{
  "hidden_size": 384,
  "normalize_top_k": false,
  "parallel_block": false,
  "lr_head": 0.00619,
  "warmup_steps": 566,
  "train_tokens": 377700000
}
Below are experts of layer 3 (counted from 0) of a mixture-of-experts language model. Rows are named router (the router's row for the expert), gate (a neuron's input weights, with its number), up (a neuron's input weights, with its number) and show model dimensions 0-127. Each number is 50 + 12 x the weight over its row's rms, rounded and kept within 0 to 99.
After each expert's rows: a language model's description of what the expert responds to. This comes from a sample of Wikipedia text that the model never trained on.

# expert 20
router:37 50 36 30 62 57 45 56 52 48 71 39 46 51 67 43 61 53 59 37 58 31 51 48 49 49 46 41 62 39 47 53 46 36 61 39 42 31 75 33 50 55 40 61 75 46 42 43 48 55 81 25 39 42 41 65 38 48 49 38 57 51 54 20 56 36 49 57 29 56 71 47 62 66 85 60 63 44 55 36 43 33 50 71 65 49 48 46 52 30 54 53 50 58 73 53 71 62 37 50 58 48 57 17 40 46 55 30 47 41 64 56 59 49 64 62 29 49 66 42 66 66 54 46 45 60 62 71
gate0:53 45 59 48 36 52 41 64 54 25 45 64 30 43 59 36 33 69 55 51 68 52 56 34 58 69 31 54 62 45 59 46 45 23 38 23 55 46 60 47 33 36 54 63 60 62 51 41 39 27 70 54 32 64 51 50 45 43 60 46 72 59 61 40 58 31 53 47 71 47 60 48 49 60 47 36 69 66 47 66 56 49 50 41 50 60 58 53 41 53 46 32 37 53 59 71 51 40 59 41 43 27 59 37 62 50 29 51 54 47 47 79 70 41 52 60 51 49 55 45 55 22 37 52 68 76 56 49
up0:44 64 62 44 47 43 44 57 61 38 51 71 43 40 65 28 58 65 52 36 64 43 42 51 63 78 54 47 34 49 35 59 49 43 53 50 64 51 50 45 41 23 56 46 48 44 53 49 53 39 51 45 37 53 56 31 51 54 62 32 53 35 41 38 51 51 54 33 64 37 50 52 50 48 48 63 42 43 64 52 48 51 56 35 59 47 63 35 41 78 48 27 61 56 51 67 31 45 82 59 42 65 67 50 49 57 50 61 37 29 42 61 58 49 34 51 66 46 63 30 51 44 69 72 68 65 41 42
It responds to: Plural and noun-suffix endings on nouns, such as -ies, -ations, -ities, -ers, in babies, millions, routes, figures.

# expert 19
router:51 39 29 55 51 40 69 35 37 33 38 55 61 64 47 57 55 72 54 64 58 48 33 39 55 66 47 56 48 66 61 60 57 34 61 57 22 48 52 44 59 50 39 42 49 37 78 58 71 52 51 50 45 41 52 46 66 59 63 64 44 30 52 59 29 57 47 60 44 41 66 57 52 76 33 49 28 38 42 41 44 51 57 53 60 41 63 45 55 65 41 64 45 61 63 44 50 50 30 72 54 59 78 47 43 32 39 46 50 41 44 58 45 66 38 54 45 62 47 64 47 49 54 41 46 64 40 32
gate0:50 66 64 38 42 57 48 52 56 17 55 52 53 27 60 45 54 79 57 47 44 39 57 49 62 52 60 49 39 43 74 46 38 32 76 28 46 52 62 42 48 41 40 38 47 59 75 56 50 53 66 63 56 48 37 47 48 41 34 48 45 52 46 38 47 29 36 64 58 50 51 50 50 54 49 68 33 54 20 39 53 41 39 38 38 43 58 65 51 50 46 56 33 54 52 50 41 45 39 32 51 67 74 35 56 43 45 48 43 53 59 48 53 59 53 56 54 10 54 43 39 29 59 68 47 63 53 59
up0:54 59 64 45 34 65 71 48 43 33 48 59 65 48 58 63 58 46 27 40 59 40 53 67 47 40 44 54 50 21 64 42 36 50 37 44 51 26 53 50 53 51 45 36 55 65 70 51 56 57 57 64 57 63 52 31 55 53 31 55 59 53 53 30 46 49 49 43 51 74 60 43 65 48 56 56 51 65 48 51 66 52 55 59 50 55 56 63 59 48 38 63 52 53 58 49 48 55 26 55 56 47 65 43 61 40 30 53 41 50 50 56 49 60 43 62 59 43 41 38 29 52 64 70 48 49 45 60
It responds to: Pieces of German, Scandinavian, Turkish and Dutch names in sports tables and lists, plus common first names such as William, Peter.

# expert 22
router:53 35 46 57 46 25 70 42 48 37 47 58 65 80 52 51 58 34 47 61 63 33 45 19 37 59 46 43 51 51 67 27 69 53 28 38 38 76 48 44 44 46 28 67 46 61 63 32 58 55 59 60 23 58 55 45 63 50 55 59 72 34 47 48 65 41 39 45 56 63 70 42 62 25 37 49 50 52 65 38 68 61 52 74 60 52 27 46 57 62 45 64 58 56 35 34 49 57 55 45 40 55 51 61 61 49 36 52 77 49 65 41 76 49 40 33 54 51 45 53 58 43 43 45 48 58 64 51
gate0:60 30 64 44 79 45 34 49 51 41 49 72 49 53 61 62 62 35 59 63 55 49 33 43 56 28 73 47 43 64 60 64 34 43 49 74 35 33 52 47 41 38 35 58 72 58 64 39 50 41 53 65 37 41 70 27 45 52 59 76 39 57 51 43 33 38 47 49 64 57 53 39 43 55 53 52 52 56 64 51 58 37 59 55 39 31 45 77 27 50 56 41 61 59 38 49 46 57 44 58 47 64 60 44 42 31 52 46 58 42 44 42 58 65 63 20 48 53 33 58 43 41 53 54 63 53 50 46
up0:31 48 76 51 54 42 54 45 53 74 26 57 46 58 39 62 61 36 68 63 45 51 61 65 73 44 65 61 38 53 43 59 46 30 57 42 49 48 64 57 33 50 34 50 62 51 47 54 44 44 54 51 54 38 54 34 45 70 65 48 41 56 40 39 31 30 49 63 61 49 52 67 45 66 63 55 79 46 32 53 62 40 65 50 35 55 68 41 42 56 41 29 49 55 53 55 57 31 49 36 33 61 59 47 53 49 46 30 60 52 52 29 47 69 60 52 54 52 41 23 37 49 67 59 53 60 46 51
It responds to: Line breaks and cells in statistics, election, climate and census tables, such as Candidate, Source:, decimal numbers, age.

# expert 1
router:56 45 48 38 53 71 40 45 55 59 39 31 49 56 38 61 43 40 70 46 53 64 76 59 67 49 50 59 37 48 57 64 28 33 56 34 71 44 61 60 37 46 46 44 67 59 58 79 48 45 49 60 51 70 51 54 47 50 56 78 50 54 61 53 48 53 49 60 33 54 48 49 37 35 63 39 51 41 29 82 51 64 58 43 43 65 71 38 52 57 58 33 63 77 64 45 35 50 52 59 78 44 34 59 35 60 46 65 48 38 72 44 36 62 64 48 35 50 42 32 42 46 34 82 58 49 34 53
gate0:52 60 68 44 47 37 47 52 13 68 43 57 46 47 67 37 41 66 50 61 67 40 48 33 38 47 51 47 61 57 61 52 59 58 31 34 43 48 40 47 27 50 33 36 54 61 18 41 78 35 49 32 42 41 61 44 37 42 32 63 73 63 39 50 64 26 53 43 60 53 61 61 50 34 66 48 47 26 42 36 60 34 51 49 25 55 30 53 32 41 62 63 46 17 46 43 54 54 67 58 53 55 71 46 45 33 70 25 64 64 39 61 34 57 72 53 50 28 64 37 66 51 63 45 61 66 34 61
up0:48 34 61 65 51 50 45 61 39 61 32 35 50 49 55 57 43 61 45 57 28 62 76 57 67 44 47 48 50 65 37 38 62 43 40 23 49 49 62 49 21 37 57 38 68 68 15 49 51 25 49 57 55 65 54 55 40 42 42 66 58 55 69 60 48 46 46 54 46 44 32 50 34 45 49 45 56 15 33 45 47 58 46 46 45 43 49 37 59 43 64 38 43 26 39 55 38 59 61 54 54 61 43 49 43 19 69 33 79 52 30 46 41 52 57 60 52 44 58 40 53 40 60 56 56 42 26 50
It responds to: Articles, possessives, conjunctions and auxiliaries in running prose, such as the, and, their, its, has, 's.

# expert 2
router:50 43 55 38 59 69 32 60 64 55 56 44 42 57 60 45 36 40 41 57 34 70 52 56 68 35 41 60 59 47 53 55 26 49 67 23 60 28 45 72 44 63 48 63 19 55 35 52 52 42 56 46 55 64 38 49 29 56 41 51 40 59 59 36 45 45 33 48 78 42 37 39 46 50 67 67 81 40 48 23 56 46 57 34 44 38 68 40 63 53 57 48 45 39 74 46 28 48 37 32 35 59 59 81 55 67 65 65 44 61 57 45 50 74 60 57 62 71 39 36 54 51 52 66 48 36 70 50
gate0:35 45 57 38 24 72 55 55 57 56 83 45 50 48 54 34 39 56 66 55 19 50 40 69 55 44 41 51 47 47 55 50 40 50 57 41 74 56 12 68 70 44 36 48 67 45 49 41 48 33 55 57 48 56 60 41 61 57 42 66 48 53 43 31 48 34 51 52 35 64 29 37 35 37 62 53 64 46 36 40 73 53 33 51 51 60 54 46 50 59 60 37 46 43 65 56 67 71 55 61 37 60 23 50 48 51 49 50 36 60 37 59 52 61 60 58 59 53 47 29 76 63 59 53 53 42 52 35
up0:51 45 68 45 35 71 35 51 30 32 53 60 70 49 28 41 37 39 42 57 32 56 33 56 44 43 55 55 46 49 42 55 55 56 45 43 47 52 34 58 48 25 38 55 56 31 58 17 53 34 47 61 62 44 50 33 57 43 79 53 63 45 28 41 43 27 39 40 43 79 29 42 31 42 45 59 53 73 27 50 76 51 41 57 39 47 61 30 44 72 50 52 58 54 59 34 55 56 47 66 42 55 54 46 40 62 43 53 27 57 70 59 57 45 51 55 79 52 58 58 47 48 56 66 55 50 46 55
It responds to: Prepositions and adverbs like into, under, back, without, plus mid-word pieces after a short first piece, such as th-rust, s-alt.

# expert 3
router:48 39 37 65 53 32 69 53 44 54 57 56 52 62 54 52 47 59 46 26 44 05 32 43 48 63 34 52 64 61 44 43 64 48 58 57 28 47 56 32 60 59 44 43 57 41 79 52 68 35 62 45 51 38 59 54 73 52 43 64 62 68 50 56 99 40 78 37 47 42 78 47 76 53 41 67 26 45 58 30 57 58 48 57 51 71 40 66 58 42 53 70 49 50 37 60 69 42 56 40 47 42 56 39 39 47 23 47 59 56 42 53 58 30 28 23 58 45 60 44 45 56 47 37 41 49 53 58
gate0:34 33 62 64 57 58 42 49 58 48 69 38 65 49 57 51 44 46 80 39 34 43 65 48 61 48 48 31 42 31 48 54 58 43 44 40 52 61 43 52 48 26 57 71 38 53 43 31 35 30 57 64 69 53 43 77 71 51 58 60 47 60 67 51 61 49 41 44 35 41 45 56 51 39 35 50 77 48 51 48 48 42 53 35 45 70 46 45 47 46 40 67 77 42 59 54 34 33 30 67 66 43 37 43 46 50 63 64 44 44 54 49 46 56 59 55 66 53 58 42 47 38 45 44 53 55 64 82
up0:27 40 41 52 42 75 32 35 71 51 41 45 69 52 51 84 64 56 53 42 41 28 56 61 42 41 32 61 42 38 37 62 55 33 51 46 67 75 39 55 59 43 53 61 42 51 55 60 33 28 47 46 71 52 45 54 66 56 38 61 53 31 75 61 55 50 42 56 42 60 54 58 36 53 28 33 58 34 47 52 49 54 41 36 53 63 46 50 63 57 23 61 45 55 51 36 21 37 56 42 60 42 45 41 50 46 47 60 41 55 43 63 56 57 58 26 68 59 41 30 46 50 69 57 71 58 62 47
It responds to: Score and stat digits in sports tables (0, 1, 18, 1–0), UTC+ in infoboxes, and starts of Slavic or accented names.

# expert 17
router:62 45 50 42 53 43 52 54 67 55 45 60 57 51 39 58 57 50 38 50 53 40 52 69 24 49 46 40 33 52 46 29 72 45 37 54 51 64 50 32 74 66 58 52 54 54 32 51 40 46 54 35 64 34 51 67 53 36 40 37 60 52 38 61 39 61 62 62 36 46 41 57 44 20 41 39 32 46 53 57 68 32 37 49 58 33 29 48 56 46 48 47 50 30 42 45 70 51 50 43 58 23 49 56 40 20 72 39 30 60 28 37 49 56 55 57 54 35 70 54 45 29 61 51 69 51 37 45
gate0:29 45 52 46 41 49 48 41 35 42 40 68 49 53 60 56 46 47 49 72 56 59 35 41 65 60 25 52 52 60 35 43 75 47 27 54 39 44 59 38 50 52 50 35 65 49 46 38 45 36 28 34 48 57 57 49 58 67 54 66 80 41 70 52 58 44 44 56 59 58 54 55 39 42 55 75 50 60 52 46 61 45 69 68 62 54 53 29 56 57 52 43 80 47 27 57 36 58 54 27 54 53 71 20 54 51 45 52 63 36 66 45 59 48 63 62 37 65 57 38 61 61 41 52 63 41 52 48
up0:53 59 45 45 63 34 38 31 43 57 54 65 59 47 60 51 64 49 48 55 75 56 58 54 49 62 64 48 55 50 58 59 59 39 21 54 36 42 55 36 62 41 60 50 72 44 25 63 42 57 57 36 45 62 61 50 32 52 40 49 46 39 53 35 47 39 49 53 65 50 38 61 49 50 59 47 45 71 47 55 45 64 62 62 52 51 34 40 68 47 55 52 67 42 14 52 54 43 69 34 55 59 44 29 37 53 42 34 73 46 48 53 61 48 72 63 21 63 65 47 70 43 38 59 54 49 58 49
It responds to: Labels and headers in infoboxes and award tables, such as information, draft, reference, Category, Recipients, and list line breaks.

# expert 13
router:42 49 54 46 38 56 31 52 68 60 49 46 54 43 38 42 62 53 56 49 57 38 43 33 34 58 49 49 61 38 56 40 43 45 66 63 33 48 53 31 29 54 79 33 47 39 64 28 43 52 49 31 41 58 54 58 43 46 25 28 56 71 65 51 40 58 63 60 51 68 40 62 44 60 51 54 50 46 64 56 52 41 45 45 33 65 51 57 58 35 62 60 51 50 48 45 68 49 31 46 62 33 45 60 59 45 42 82 47 51 25 38 43 52 61 28 55 38 59 28 74 62 64 31 42 41 22 33
gate0:45 44 68 49 49 23 36 74 33 58 47 47 50 44 51 58 50 52 56 39 48 28 16 26 25 58 53 34 70 45 58 70 64 55 55 43 66 53 65 45 37 52 36 57 49 23 57 52 75 49 42 44 34 59 70 23 55 55 35 41 52 48 53 56 53 45 49 41 58 52 60 53 31 42 47 41 31 60 50 60 63 68 69 31 55 54 64 38 44 58 62 36 47 39 56 36 59 42 57 43 42 52 37 56 28 41 32 53 55 48 60 48 43 39 53 74 47 35 46 45 66 59 32 28 52 46 17 46
up0:65 41 53 68 55 22 46 58 31 31 55 42 63 57 48 54 57 54 73 29 61 47 41 22 18 80 58 44 58 42 67 68 63 52 42 45 53 50 73 54 44 58 27 47 58 47 53 41 44 56 45 50 58 68 55 43 40 47 38 43 69 38 39 48 52 55 42 41 58 48 49 30 50 22 44 78 34 68 36 53 50 61 63 51 48 57 49 33 36 60 42 49 50 45 55 43 61 62 45 63 54 45 45 63 25 42 39 47 53 50 43 64 51 43 64 90 34 34 45 45 49 49 32 40 52 37 40 63
It responds to: Words in biological species articles and taxoboxes, such as family, Class:, Species:, -ensis, plus table rules and line breaks.

# expert 14
router:59 61 65 37 41 55 47 46 54 29 26 38 72 61 39 37 58 52 64 72 47 42 53 44 42 39 51 33 58 42 49 67 58 70 63 70 58 58 43 58 54 46 51 35 31 44 45 57 59 11 43 68 48 49 65 31 49 56 55 48 45 46 40 65 52 39 34 42 48 52 43 63 50 44 33 59 30 62 39 79 40 51 59 65 40 40 45 64 57 45 56 47 43 52 31 29 59 42 56 63 39 54 45 34 51 52 41 60 60 45 48 47 59 49 40 60 69 44 42 51 57 60 54 26 39 67 40 51
gate0:41 77 57 57 62 59 33 47 55 33 36 45 37 46 56 39 33 45 51 47 48 47 69 64 49 54 58 54 44 65 80 70 42 43 44 40 47 50 60 63 39 55 40 45 42 62 78 40 66 48 57 58 55 58 63 28 54 56 65 49 73 48 57 53 67 55 65 48 57 35 55 32 37 49 56 49 50 54 47 37 33 55 33 64 52 32 54 45 32 50 53 46 68 58 37 47 60 42 41 34 70 38 52 20 43 60 46 57 55 39 54 61 46 30 43 37 41 38 35 65 45 42 15 32 52 48 52 43
up0:31 79 38 50 55 38 53 49 46 28 37 59 42 49 54 50 28 57 27 56 62 32 55 59 48 49 61 38 52 57 63 58 32 50 34 38 68 58 46 66 38 55 39 33 44 68 66 54 58 41 47 52 52 39 57 38 67 65 59 52 77 44 52 51 54 60 50 43 77 34 59 39 44 48 39 50 48 36 56 34 57 43 34 60 39 52 33 61 56 36 54 50 57 38 20 69 50 49 63 51 35 20 42 42 46 38 49 54 54 64 46 65 48 49 35 58 58 40 51 57 49 54 47 43 59 38 34 48
It responds to: Table separator pipes and pieces of Chinese and other East Asian names, such as Y-uan, Sh-un, Hong, Tai.

# expert 6
router:39 35 52 56 46 65 38 48 50 61 65 55 47 46 58 47 53 54 39 43 43 63 57 63 52 55 66 43 63 59 44 41 40 47 32 60 60 61 29 45 63 51 44 75 50 50 42 32 49 69 50 59 41 59 41 52 37 60 54 71 58 45 40 58 38 54 37 39 63 58 52 53 48 31 49 48 69 71 64 31 52 39 46 67 71 52 36 57 39 47 68 47 49 39 28 56 33 57 58 47 40 44 54 66 71 49 52 26 55 64 59 34 41 41 71 66 62 59 48 46 63 30 63 60 54 36 72 67
gate0:54 43 45 65 62 54 61 48 48 55 53 46 42 53 56 53 53 42 56 62 57 40 41 68 53 41 62 69 52 43 51 41 56 49 46 51 65 47 52 43 55 54 57 65 35 42 60 56 67 52 41 70 51 55 62 47 53 63 53 58 63 64 53 37 68 46 43 44 58 50 61 51 32 63 45 68 57 46 63 46 50 54 55 35 43 48 50 51 49 53 50 47 68 43 66 54 50 58 42 57 80 48 57 48 43 39 42 67 61 55 19 41 53 27 61 47 32 53 54 43 44 64 54 50 71 34 74 19
up0:40 54 42 61 58 47 57 51 36 58 52 39 57 44 69 53 38 49 79 48 42 52 47 46 39 32 54 51 64 61 44 25 58 44 54 59 39 44 52 41 45 61 46 65 44 30 54 47 68 39 37 56 49 44 55 45 63 58 64 45 58 70 66 56 60 37 35 33 51 41 69 64 47 51 55 58 60 53 55 43 63 58 64 54 55 36 48 45 55 51 59 60 54 49 58 55 45 41 47 54 60 40 68 44 65 36 59 57 74 55 25 42 59 28 58 55 32 57 63 43 56 48 52 75 48 53 72 27
It responds to: Digits, years like 194 or 198, closing quotes and parentheses, in legal, election and government text such as statute citations.

# expert 21
router:53 54 60 72 50 27 44 50 44 70 54 35 26 23 54 55 46 46 46 70 55 66 40 50 71 61 54 41 33 45 55 51 50 59 23 38 31 42 55 52 58 43 38 62 56 83 24 38 60 59 44 42 26 48 58 68 52 31 72 36 55 36 56 54 79 34 69 32 31 36 51 52 56 43 42 54 57 42 47 66 41 42 37 65 42 60 31 34 36 56 66 51 38 26 66 64 48 46 64 57 37 23 53 46 42 54 60 45 39 66 50 63 33 46 55 80 47 60 52 50 57 55 53 63 60 52 68 38
gate0:38 50 80 45 51 48 34 66 69 50 54 42 47 32 62 53 48 70 61 38 50 59 54 65 58 46 70 59 38 59 57 38 50 51 60 65 54 35 56 47 58 51 55 50 63 50 34 51 61 75 54 53 45 51 55 53 63 54 29 36 33 49 44 79 46 56 47 61 43 55 34 47 38 56 47 38 60 43 34 47 38 49 39 41 35 48 49 56 54 57 69 34 56 39 42 59 59 39 51 80 41 62 39 35 62 69 63 44 42 44 42 63 35 37 43 57 38 43 64 59 38 58 47 49 66 50 52 48
up0:50 47 49 41 41 46 42 47 49 56 34 47 46 30 40 45 61 56 27 43 41 47 58 50 57 56 48 69 51 56 47 39 62 49 75 60 50 38 64 25 69 47 45 47 65 74 54 62 54 73 61 44 39 52 57 62 68 71 31 36 58 48 46 54 72 30 54 68 44 42 53 42 59 67 65 67 50 38 48 53 41 41 29 57 47 56 71 56 61 58 45 51 42 31 56 56 61 49 63 69 50 55 44 23 48 50 62 41 52 50 40 47 55 51 35 53 43 45 60 66 31 46 53 32 69 43 32 44
It responds to: The preposition in, often after located or born, plus word-initial prefixes such as con-, inter-, trans-, sub-, super-.

# expert 12
router:53 67 66 48 34 60 72 33 38 42 35 41 67 52 44 56 52 56 56 58 80 40 53 52 39 35 42 53 40 29 44 71 64 54 60 55 50 33 46 54 44 59 46 45 66 51 42 61 51 50 25 46 76 57 45 60 48 55 51 45 58 37 39 33 39 71 59 55 34 59 32 52 59 47 43 50 31 51 54 65 48 43 56 48 39 25 47 56 36 62 23 67 39 56 46 65 32 46 45 45 72 49 53 69 42 53 52 45 50 63 46 41 57 42 50 71 42 53 32 57 61 42 36 68 41 47 57 66
gate0:71 42 58 56 44 44 45 54 58 69 52 46 62 59 61 44 33 43 35 26 35 65 30 69 41 53 49 29 56 45 75 47 38 59 42 59 67 53 18 55 64 44 48 64 44 52 62 74 57 38 44 48 36 61 68 60 46 69 63 44 27 43 47 46 46 62 50 48 49 54 58 22 34 63 69 53 56 80 56 54 27 43 63 45 55 49 57 69 41 70 53 58 48 49 55 56 51 25 56 66 50 58 63 33 52 32 46 30 51 51 49 49 57 61 37 53 48 64 46 40 61 60 28 37 53 64 42 44
up0:51 49 53 48 65 65 60 50 48 49 66 41 46 30 52 48 48 75 39 39 30 57 52 50 47 52 55 46 69 62 66 56 51 77 75 64 49 25 36 54 49 61 48 58 44 53 60 55 45 58 51 48 49 43 59 57 70 65 58 58 48 48 41 34 60 35 36 39 62 54 51 54 36 48 77 54 45 57 57 54 37 22 24 42 40 41 49 57 73 65 37 42 33 42 64 77 56 61 33 38 67 29 64 27 39 45 61 25 64 67 43 47 50 26 45 49 43 62 56 54 57 69 56 45 41 54 43 59
It responds to: Nationality and place adjectives like American, British, Chinese, Russian, United, and the word of in names like University of.

# expert 0
router:35 57 68 45 59 55 42 62 42 67 48 45 36 42 46 47 67 37 38 53 44 60 50 91 76 34 46 62 36 55 53 26 41 50 55 52 61 57 56 62 55 56 61 76 52 22 26 60 41 65 43 68 59 32 56 64 43 57 54 22 32 49 55 72 38 58 40 76 49 51 46 64 55 54 66 63 70 62 71 41 53 38 41 38 59 20 56 63 60 48 42 23 39 49 74 38 59 39 51 42 41 49 58 50 57 64 74 40 28 43 37 41 47 46 47 60 50 52 58 57 45 35 32 36 63 45 63 51
gate0:49 61 45 41 63 30 45 48 67 51 37 35 63 58 35 36 32 71 43 47 50 32 31 53 56 42 39 45 54 45 63 54 47 64 59 54 47 72 33 47 55 62 57 48 48 34 57 69 37 52 73 53 44 36 35 47 56 63 36 31 42 51 35 44 50 51 29 44 48 59 62 40 56 62 70 56 53 53 62 42 56 41 67 53 56 61 38 51 46 33 58 67 50 60 54 40 81 56 44 53 44 56 42 18 31 39 36 43 62 35 37 41 64 67 44 36 41 45 49 16 38 59 51 44 34 63 58 58
up0:22 52 53 42 68 30 54 41 69 59 56 26 37 69 46 40 38 70 35 54 32 40 39 47 61 50 55 46 52 36 50 37 44 53 55 31 55 70 36 50 49 45 74 50 58 36 41 53 43 45 63 59 43 51 29 60 56 53 34 19 36 50 56 30 45 57 37 66 70 55 63 42 37 50 62 44 64 40 48 31 52 37 70 49 49 58 55 37 46 45 60 41 51 51 59 42 65 56 33 34 49 71 42 46 28 46 47 54 60 57 55 43 59 64 54 29 35 53 74 23 56 45 56 43 44 33 59 52
It responds to: Nouns about music, film and TV releases, often after "the" or "a", such as album, song, band, episode, review.

# expert 16
router:40 37 43 57 35 60 37 52 58 46 56 48 63 44 61 57 54 67 44 48 56 52 51 51 47 54 42 35 63 54 36 41 49 66 65 37 42 35 47 65 19 44 54 38 57 38 55 46 44 50 66 51 65 37 41 34 42 43 25 55 45 57 57 49 22 60 30 50 37 76 56 63 45 53 43 36 53 58 53 45 31 47 47 47 50 55 46 63 65 46 45 48 43 35 44 68 54 57 32 46 48 44 58 49 64 45 51 47 59 42 59 43 61 37 51 28 31 51 43 51 53 59 68 49 58 71 37 56
gate0:40 52 57 32 52 41 32 42 34 24 67 61 64 68 65 10 52 75 59 50 42 49 69 33 62 34 50 26 47 42 55 54 56 64 68 59 52 40 44 60 67 45 61 39 61 44 24 57 25 55 75 64 58 51 60 38 48 54 49 39 65 71 48 40 56 40 83 41 45 64 52 44 30 35 58 64 34 71 54 59 60 44 48 35 42 62 32 55 48 47 46 62 45 66 52 59 36 45 60 71 34 48 35 36 45 49 50 61 28 29 41 27 54 39 49 36 38 64 67 46 61 37 45 39 58 63 36 42
up0:54 62 48 44 35 55 53 52 35 36 69 63 72 58 48 40 43 67 54 55 59 47 57 56 40 29 67 49 58 56 44 40 60 49 55 66 64 53 39 43 80 40 62 56 59 39 30 44 38 49 61 52 44 55 40 44 39 53 67 43 44 76 70 56 60 44 72 51 49 87 62 41 44 57 40 44 53 60 60 49 51 44 38 46 67 47 40 49 17 48 40 37 33 49 58 53 35 44 49 65 43 53 31 45 54 42 57 51 49 35 50 52 61 29 56 33 40 48 39 25 62 60 58 46 37 78 53 45
It responds to: The preposition from in origins and figures (grew from, comes from), plus of, and pieces of Arabic or transliterated names.

# expert 7
router:64 49 29 71 55 57 63 46 29 24 40 54 60 67 43 26 42 36 46 49 46 66 52 30 64 50 35 64 70 43 57 62 52 49 36 52 60 48 58 35 66 32 33 72 65 62 36 10 35 37 42 59 49 55 53 55 46 44 66 40 50 56 54 51 59 42 52 68 67 44 50 47 47 50 50 68 54 38 59 56 56 51 59 80 62 41 58 56 37 39 31 47 51 61 47 32 59 55 68 39 49 58 42 51 55 43 49 61 68 49 65 47 62 68 33 50 48 63 33 58 55 47 43 59 42 43 87 70
gate0:39 49 52 49 37 68 63 39 44 48 52 44 30 49 55 51 50 56 55 42 46 28 44 67 43 66 67 51 46 65 31 38 40 66 48 62 34 41 42 21 52 43 39 31 73 43 65 36 37 46 59 43 73 58 42 49 53 49 29 62 59 71 60 38 77 36 56 50 40 59 38 39 61 26 74 48 56 52 38 50 54 54 40 43 47 31 56 49 46 52 65 35 48 47 52 68 49 59 36 25 53 38 42 56 49 65 45 35 52 48 51 65 62 51 50 55 24 44 50 50 51 61 34 45 62 38 47 42
up0:21 44 40 59 48 59 72 49 37 42 72 50 39 81 61 32 51 69 34 25 47 27 38 47 47 52 81 47 52 39 38 45 59 36 60 58 45 38 33 35 53 48 47 54 70 52 59 34 38 47 61 48 40 52 50 58 52 46 52 64 58 56 73 43 61 53 57 59 39 40 27 34 53 40 71 47 61 49 53 28 56 50 42 47 78 32 53 46 46 31 66 54 45 54 48 52 47 70 36 47 50 35 45 67 61 70 52 36 47 36 66 60 49 70 44 49 35 25 49 51 50 64 40 59 44 37 61 54
It responds to: Fragments in the middle of words, often before endings like -ing and -ed, such as imp, susp, Bul-ld-ogs, r-is-ky.

# expert 23
router:49 78 46 67 42 60 53 46 51 34 41 35 35 25 46 54 21 49 43 62 36 41 52 38 28 44 71 50 55 53 66 58 65 34 44 50 50 46 59 61 48 60 58 26 44 50 66 56 61 64 39 50 55 52 35 42 45 47 60 42 47 40 63 60 51 46 37 33 75 46 29 56 38 66 27 51 39 28 55 59 65 60 42 46 55 43 60 30 49 82 34 46 77 51 43 44 33 39 44 65 55 52 51 57 57 57 46 35 26 62 51 54 46 39 60 59 67 63 56 66 36 50 56 74 51 35 34 40
gate0:64 44 61 36 50 43 49 36 67 58 41 47 71 44 53 63 31 37 56 56 60 59 62 41 43 41 60 69 55 61 50 47 57 84 38 53 72 41 39 43 52 39 17 44 30 41 24 41 45 71 51 45 45 52 76 35 53 68 51 46 55 59 63 43 59 18 40 44 54 55 46 36 53 46 58 39 50 63 50 77 49 52 54 53 66 51 60 82 50 62 74 46 48 45 50 35 50 25 54 34 51 42 59 39 41 64 52 58 68 53 60 52 39 67 47 51 51 36 42 49 50 29 54 41 38 44 63 67
up0:53 58 50 51 45 52 58 64 61 69 30 32 72 55 42 39 36 45 53 57 45 59 45 46 54 50 40 71 59 45 35 27 62 78 45 60 62 37 31 41 55 46 32 47 28 32 30 63 43 63 50 35 62 56 72 41 65 53 56 18 47 54 77 47 44 26 41 59 41 50 35 43 66 57 51 45 44 48 47 58 57 53 45 44 63 52 60 51 56 64 73 38 45 39 77 50 56 45 53 43 63 40 77 32 41 42 59 59 51 62 45 45 59 55 39 57 46 48 52 50 52 47 70 43 33 49 43 57
It responds to: English first names such as John, David, Robert, pieces of surnames, and dashes starting infobox lines such as Spouse:.

# expert 4
router:61 57 53 56 58 42 45 43 53 64 41 41 51 71 48 47 50 42 40 56 12 51 41 59 53 24 53 54 51 66 59 43 51 86 57 61 68 61 67 44 41 69 61 57 55 43 54 50 32 30 36 62 70 56 46 49 57 47 39 37 41 66 60 81 36 45 27 54 44 69 28 51 51 57 27 32 56 34 58 50 57 48 39 47 50 35 47 55 68 46 34 49 57 47 69 32 66 42 66 44 21 45 60 41 53 65 54 50 40 43 33 35 68 59 42 43 37 68 40 38 25 34 49 25 47 44 47 45
gate0:47 50 51 60 54 39 31 60 49 77 58 40 66 55 67 44 61 49 49 78 37 49 26 54 64 51 35 63 51 62 43 60 39 57 67 43 43 46 51 62 34 66 47 34 51 32 23 28 59 55 47 43 56 45 54 68 36 45 60 43 55 19 46 49 49 60 45 57 55 46 51 61 43 48 50 63 53 46 48 36 37 62 57 55 49 50 72 54 48 38 48 37 47 31 56 27 55 69 38 58 56 55 45 54 45 60 64 58 47 37 58 43 56 42 62 62 76 53 70 44 64 57 67 41 50 67 80 41
up0:44 64 55 68 48 44 37 39 51 45 69 34 24 45 49 51 64 47 60 43 46 47 58 52 54 45 55 49 29 54 40 51 51 41 56 54 56 56 53 67 58 54 63 55 70 52 39 55 43 49 49 56 42 22 58 68 32 52 38 53 49 34 50 36 54 51 61 52 29 51 60 44 42 48 65 45 46 64 49 53 46 48 45 32 48 24 78 53 51 67 46 54 45 40 57 64 62 46 57 54 50 51 37 46 46 55 68 49 35 40 42 42 31 46 43 53 58 42 89 43 33 42 47 60 43 66 59 47
It responds to: Articles, possessives and conjunctions (the, and, her, his), especially in music credits around guitar, vocals and keyboards, plus list numbers.